config.toml
d_expert = 48
router_score = "sigmoid"
routed_scale = 2.0
init_std_router = 0.0188
norm_eps = 1e-05
beta1 = 0.95
lr_head = 0.0126
final_lr_fraction = 0.05
Below are experts of layer 3 (counted from 0) of a mixture-of-experts language model. Rows are named router (the router's row for the expert), gate (a neuron's input weights, with its number), up (a neuron's input weights, with its number) and show model dimensions 64-127. Each number is 500 + 40 x the weight over its row's rms, rounded and kept within 0 to 999. Numbers have three digits each.
Before each expert's rows: "comes after" lists some tokens at least twice as common just before its tokens as in all text. This comes from a sample of Wikipedia text that the model never trained on. Tokens count by the router's weight.

# expert 4
comes after: "\n", " ", ")", "%", " 0", "\""
router:458453562514558500544463510532396517536520494500546579512517553587509407487503492529480571522505513434488514473470512475512491464524509476527572550466549472553472537547571502478547535519390455
gate0:497476562578525521525496548499532515549438558491512455542511521482468539454504517542527546519471517516534484547437579483534440504605468565569546495462587477536433499431438480526575554511486534
up0:484461519527478482498485455537550480486512553508594468527579523515490436500503566493461477438517451486508489545452499581573499487543564434393487515593505520531500582523521481529542438470549472
gate1:577493543469547476579502483556458516439478525507520500547531526489484474487449497585479533533410528501488480481512514491460461545512572514464505547405465500475547588517458449511528497524463529
up1:580549525507453487488536491499471523507475526554530464529464583483437517507451462499478490541472494468464520521531488544565472489499457470458547595557510506523491539419484540551473459534528507
gate2:520490520455569529514490433543561478471482516496523422512498529565476495491526535519440556432505472526475574537544447536511422537470505470488550554501477547576524492578507454542508429549586509
up2:533519517558517482472519516535500542561577444423464488468521517486536480521474508466551459492451433531518495544494481448413545464549547457479518471449596508553516524495494523487485520543522451
gate3:497466446531529513498464456497514556511505528464534452538471491532493505517515559487550499491480459524508426496520457450469490456471531415527469590521549520505501457572566520483533475566543489
up3:462505503451500580582549515547492502536505457456472544446502492506495531477496557495530529444494439541513521638548471427503464385516493500558502573514530470552444492457521521524594392504513537
gate4:516457520571464479497505430514537529540404578492523557544538485486537513503471526522475515498476505443564468519446406497491483456511494496587448490446478461475471498528509568455551540523453425
up4:474529504509506554531421475494505488545435551520522559500550531510485475602511508506494547475482514471522548464479471447570457479619442556492476427468546530461479433484482512481530482503500470
gate5:568487548453511521456426480546490482455509517500486440541429503453537545468507462558446429527511491509514516484443524448457508527519523519521530512490516491511433496452500436510512535451493500
up5:494439473524499561514479489535505502502433475507538515580457474518546645466529446484484531511510486477556501516498529477446474501463495458512543550525591551518477573499460449512535517488526405
gate6:466441533475552513489529498501498517521553513513563507504485522508470449446512479515510531483467469483530500494504447481500490520550480498461462477483542516561430627504554468418549528582467497
up6:497501490492527619523416520494531472495583484531494564438521496498570420474446511465509464530526559473486487534504525545546451521473501442512492489404511508501484521503455546451549494498557596
gate7:442478494550496532490553439487530524452502502506428468430467435541469567598500482448522510430478512522502488483505449544466549461487439533481539577531442541549439482507483472471529386527536522
up7:473508516502452498483529440487490464533495498523471564566511549523510480531460463556504482385488519474523565516433541510534480524584505535512478525506559480488495488464461455442617513487447553
gate8:526441510565450524475514487560543579485522551477454561450531461497546496481442484563487529471555454461506501561536424502475473380551545491493439494495535489534441453530504510449597437504514533
up8:502468559547506510531459420524455511483473531493510541495460473568472545399490478485487473474477460483482496522584519544505478557474499446469536424515427444549539466460474511557529457454521472
gate9:512475505492489425559499512473433495465499483507529433493501522499490532487466373498554552481534488512492607502494495507561501568471470471490457527468496495531496491454492505480467472490601483
up9:478476529509500452474490496534552585448503573523446503537513470522499521456507503502463525446510456537489504551396471499503487563507471570488495596462507550485559534546538423558533527470494562
gate10:525479557550591463443444449505518525452603510536537424481485473540444476570479467514509604471499542492482558398514579511501528569559523474503502499534485526445514443515501461432521455523473525
up10:483541480505480485525507484485473495496506562554443526385484503527479542506504527573429496512537531477518544509575451478523525555463419440484491471497525405480507528533522561463441521486460556

# expert 1
comes after: "\n", " of", " the", " in", " and", "-"
router:469462547431482500492562527457482524505400477497483497432493501548486463503514473569522520494530493457575500446501450496511484515473559442504538548492534501518395545581423477390523475497456482
gate0:546484481541538457453570458455549553458429480504437466439519506503419447483546511525497562490517492527471438469588428440529483483495566442551494540576468537541521526470530497482571482470478545
up0:497472565474420420524516549446492495537508507524533441464487563512526433486462581455581544455487495476586526580545471475480533444440475440435453505518509573435498542464496506515422520481554471
gate1:463461442518526528485409508511511536563458495522500589509567484505441499549457501520528573533484553489539462492510497446493508459578577530412493528470527492507438463448454503467511497526478440
up1:536475471441504508498524579486586480455491507498515520504494504474491452430499558480487500469453572454480519418439463467545527517470525439504499513485443541441539509451544481424455476460549543
gate2:505556419494550462498591404476487525510509530463469508430474477382441457631467508473471517548534510486453486566455469521531462552524519508554512460492488515524476470529506516536533456540525533
up2:468473533430446537457434438573433457470482504534569513470552496510545507513517487483479510441462484523482486463526466438515589501474471534518535521552480462463473499428485466449477499460450583
gate3:434525485420463472550496551515502457514490476451539414491538450484499524446490530430467494488574536480513479406501572461528551483520454425511452542484570564501504510523464532514464450451491461
up3:537468489504475447540505527424549556556516491485506526453497483560477527536487460575520492457482472440497508572478471569505498516495556526439535530467474477520548564464511540431529511512463510
gate4:456427516547480516500524489506541538468491501497472425516563620514556505519412483465520492504481587548484466521444433536501511523440488515505511483536507457511528455466437492493488570468465450
up4:524563460496552519475551469462504537503540425569525504385519518483491450495549490484515486478462536507480489524571477466466497480496492560512487522531524484594474548435476551516426505500522556
gate5:519512530447453522565529500495474509560450524544529508503567564433488528519530544521500542498520520557445506528532477533527511573468521475482520469465481468482454512499479455534580482539393484
up5:510519474505451555527473504522572455523543524558451503475474504464530509521482489475520481467454546495472503449524495492454598531516521519493398470534491552573484434558548449495492523465553531
gate6:481549438473478510473505505550441535505543533498458511517451508436533503444560496476503570506472504459458500533539515462491505524465509463516494536469592525557496458542382447554529502500578466
up6:487528481530520502483473548551460518454439490469473451445545588503458487459465502437525532422498526499483506495536446551522465514505482550500535513530418476574499472437487437462483499509450498
gate7:468465538483453524463523532447524509465449482507458442473567524474505511458488530509481512523508511528538523481393550523561524474452463537535503490533521497507534533532495529460502455408546486
up7:518469514470523470446497536584524500504509557450546490498467468538575452455514512430506544461539467563446485484591537560508479466542518556520495492547498457510501569459432430521524523544529476
gate8:484439480540494447521380541493462524573503523519462499498458438560534495496498523471487498547450514476495465537445512484460491463566560455487619469554492547502496527520450518526569564547498471
up8:523470560507485446486491486522533521438513494513495458436551504442510578436572556503521444521499518450448494509521573458406480525489441546492476459517489496485506568463509512573516473467579450
gate9:600496510488531433547517516519507491448535500514472470493500473565410460470516511474452453496520543538467538469482450444443443498435482478447486513531498510528485548491520526481496476490594513
up9:521538525457473511481463489523454536504469492502517584471473475490568428566522485509467497496476489492484447511467538469459530493485522578488583528506512451504450556478470411519487529482533494
gate10:539400542492487512513542472456540472526530507488450614505448501463446580462489493484512475467521510507466508430536476520523456519553514448425488505530486483441511571487511487558531530538495502
up10:454580523482469519496520517466529529550481487546489530434466495451500447567481545496490514481532495574522503518538499472521477497565472386586547528448491419507547497538551534446473475490512487

# expert 11
comes after: " |", " ", "|", " 0", ";", "6"
router:506495541487434486526451537505440491474534549475517527526449516559465463503513457496501605509476491410538482492479488463467513432472520545547509510457432463554559503556482510526450458514464485
gate0:495469511505489497458478489474498473480504488562453484538564554548478469524537473564547456467585531494463515539539510432476521546526520497500532589429511492520516516496448526490451513492489411
up0:454554475514525503494515527500440478497579526521466466479515465551451529451462444543483492596463553426536494469500509511558482464563512509431556543527490394446473556543534531549480525477524442
gate1:526484555521520412551528523482486487513455507519490523545594485430537411524507512495469479506565558478462514443548509539480506496519573501490467478469467507563420567504514477543482571520500532
up1:644473482451529587497492526476526490474459530478526527535455535423539481504511503548489521518461486454480521507488476484567441493515446425430557504507481526519496547531479488516532452488573485
gate2:470509568546480503579481477499512485507550502537509520468493528424502462534476448602480440479568456486521583421475508416488487490548510464540491503431421568512532520532453467443528511457504535
up2:503503434420533553545477528526593495455444429458523473539469551525468478547473384522523500547504485455477503494563459491499535502454491562492537516415476516499516455539524520527534488539533524
gate3:468555571421519520539515524467420489544514520504540472459534539514510563566466481498544450430468466485498525509476518445483506455568511562493478492479538529534460500403460570484520516465498465
up3:481501537501513493495477477445616481513529455487535459412474514471498554525524496477606504505535540585520488535527518482519484490528457499416536482527555495531555477556482565494537521483537497
gate4:432417453468455513505505581497546435460502448514490502551541499495551450468487534526477454478425471478473525488510545471534541425516523512534440540462530488531515515456456571454479567509485483
up4:516494453528502576522526478443490459477617462516474431523498460553534529501430491472506567587437385479439507506428507417462576532449538476449520504527474494518452515469524521490575450522460515
gate5:419466465568602434468530530464532549559427495498490491486490553434403450521513510512453476418497532541478575499439510466483523474487522483469471427494465532464519565533474472509499574497522530
up5:484534548450432518471447431548547506515375511483565475443494462564562493524508419502523515488593526520430546506538534453509524499506481537513513522531492523491483525465553453451542469468570456
gate6:553441525534514501552461473503495541497488505499557495514511530462469465470504428446495417445508538482495561469472522474482515520391519523404551473552415487447444508474508396538520470434459434
up6:536508490500520483536502506410505445492490595530500471488476606406427498548549544493494439460418496501532562505513553531506496562493483480512486464574473505482516494546433478475521499486488466
gate7:487537539523458490478462481511482462479488569488554606544623512453492528541530466568444495413482504517451506545519457486587465558498531533468490490492508560583529541469469510477458431487508435
up7:472528484505496475486518523460526437481569539452503499570436536449501470477474484502473447488490507559473561499410597543521532480472496492470489524560540529563481517490466543511513554438578536
gate8:499595519556482431465504528504497457558492516515552531575544510522508477447507587587449500538465507501581620459500493478522518451547560500486453469512464533484483541550486514541480456481454450
up8:514532505517508466501516497499494416407476481495544525493510479508480449502488558466465518504516573468569463424456471503500493486505559443450498563510510582530419517543530467500475446473583508
gate9:542544490529505495498476463536525547493535455526520564607525550429492617521486550562546442537520496509563484486514490542530493477435494514536507487507430563498509447508505516550470516411521522
up9:489547470478589550447488438557488476429524515475476501570447461521514588421498507540499521533442550496566493492488493457513523489405541509512464526457490535528525442534502504447445480470506530
gate10:520517536487525555511542527399490539507502538494479518568456555482447453488485450538487499471479486415527496396432556517486458475523498493499497458466496511541431503518493474472487477462553457
up10:447551374486485512527516466488521556577489474507561528494444530485474490589533507504539501553517497514515490477489425480480503510527468531536491515432462489428470535507507544540542552472482494

# expert 9
comes after: " the", "-", " and", " a", " of", ":"
router:489501552417469451500550490477559488520470485489491521447487530485515494532537499579528548460522500510533475438499495513558521499481520450498511487499521524532460574631481559438575509426457513
gate0:521474517525508447558530436533465487497483484493585542524531560510484500495523512494499561515642475468520492512556472505519438554487497532474528480451533588495450480589482479512535473488441429
up0:550567397511504490529403504483573474494488493513468488571442441506498555496544513504443499471466476528452533465496513502508500442479504540484504476476458471487478450457491453531489505531513441
gate1:537542340470514547527462479511557497550552518497484442474471540484482489523470480508513534481511528492510455508544454462534451471500458483509537474457532597466522478500511447529505493455507536
up1:436483477498535493552537524503602490459528537470436484470382532444493482557583461521461514513439575485427463533502529513532430533515488513517488483498479525542535469560454536447573494561489463
gate2:566508487464509488459554566507490480502558508498485520498523537533477513579509549473593464426490526424477477482453459510477487515517492464504473502527527481486503483481479577543520500492476510
up2:570483448471510476447476521489563516515511498516538566488494546474461514441598510436462515422437442551453528507508484463492514484550450461455576510529536546454484497480521511477456570559492488
gate3:522501537477524451523490518553477488407522410485531473514460525498451529503454486527545495507507482512507477496510564402525517461467475550463483455462462541500370471460512591516528413504533512
up3:570539479520456481516517487528522445534523491503529551566489472430443545469428492606560525501517501482529504510506545456517437533480466507544508487510460501490488534412520452491530490504544511
gate4:480514518579458522469558519511504562522508517461456547450442489573433533511466503555529479505555469467526518496489491467545476451468488473476471480501550534549423492509453585416472512522511568
up4:483476439537537474535445502515584446582501473533520494514497449556480508590519500518431497502568490442539543517536476487469488491526544513462530589462433453469461535469451446521475510470496504
gate5:515535497519505516540481522519441506566503481501472535523423399542485496429557465498479485541540517489551529539562460512501508440516589533496451582514542480455470536492480473555510518459450466
up5:501555490469512545510434471443450595485511542515508512536453541498519459462568450483455493517509455520536535531468530471518519452532535417523502482552522536504463427574368481567506553527507476
gate6:490462486549503490526440525449534524518464558465505517462504491466543466498479512539494517450548486493496561442494578532504501506524463492426490496534485506462503469490486558516521472594499548
up6:518578512487505509521466507482492511430491461474470506559535556515505536496501489484459441504445546499503534527514469477518466483495427509488493449540453527438508466530502528486466495468555493
gate7:512507488505468423455528481487525445571496538502503516481433610463456531544543484525468498434541535513488476473548518521554509483472482465534489385510510527592531488556507549503525585521552434
up7:482494398465477556549483518540500434573450527483469501423550555524515492520494569511486462527473492530575539549462503579424553499499474497476530543477566490498534530420527541552458479439515474
gate8:499485519538557508546512489468555518477528546518475480480493464518530515585543534571495508469450549461458526428479436449532468508473497513481486430549527518479505504493451579559506504507508496
up8:481494453490506485447537498439573514557496471416485478466505523436479388504473439557537494505493513505500500495480449563461486521428460470464506374443518510508472452490481516501469446597588487
gate9:531560553475525471491596512500520542482462466536459542586475507495487516523483535532523455519541489491457548551461500497521493460489484469497527560508480535469532543471518510481564485413478517
up9:453448488462468495431455534459533403418468492456563403529509599501496558491436477535445496503429530517503514472470489525473532534470554451545496459442552481432491554472549527526479576442561507
gate10:465535544556487522485533513496557498543453495518439512466493540489472479575533515554488470459466537516455483483536528454505424502568417485495546502509519475499547522581514509430489404433549473
up10:467508532495485519536456506492546472403507493508612494542431476501494461401518440466485492573454437501478481491492433407484524479526490504453514414462466438546475484500529441508469504511438460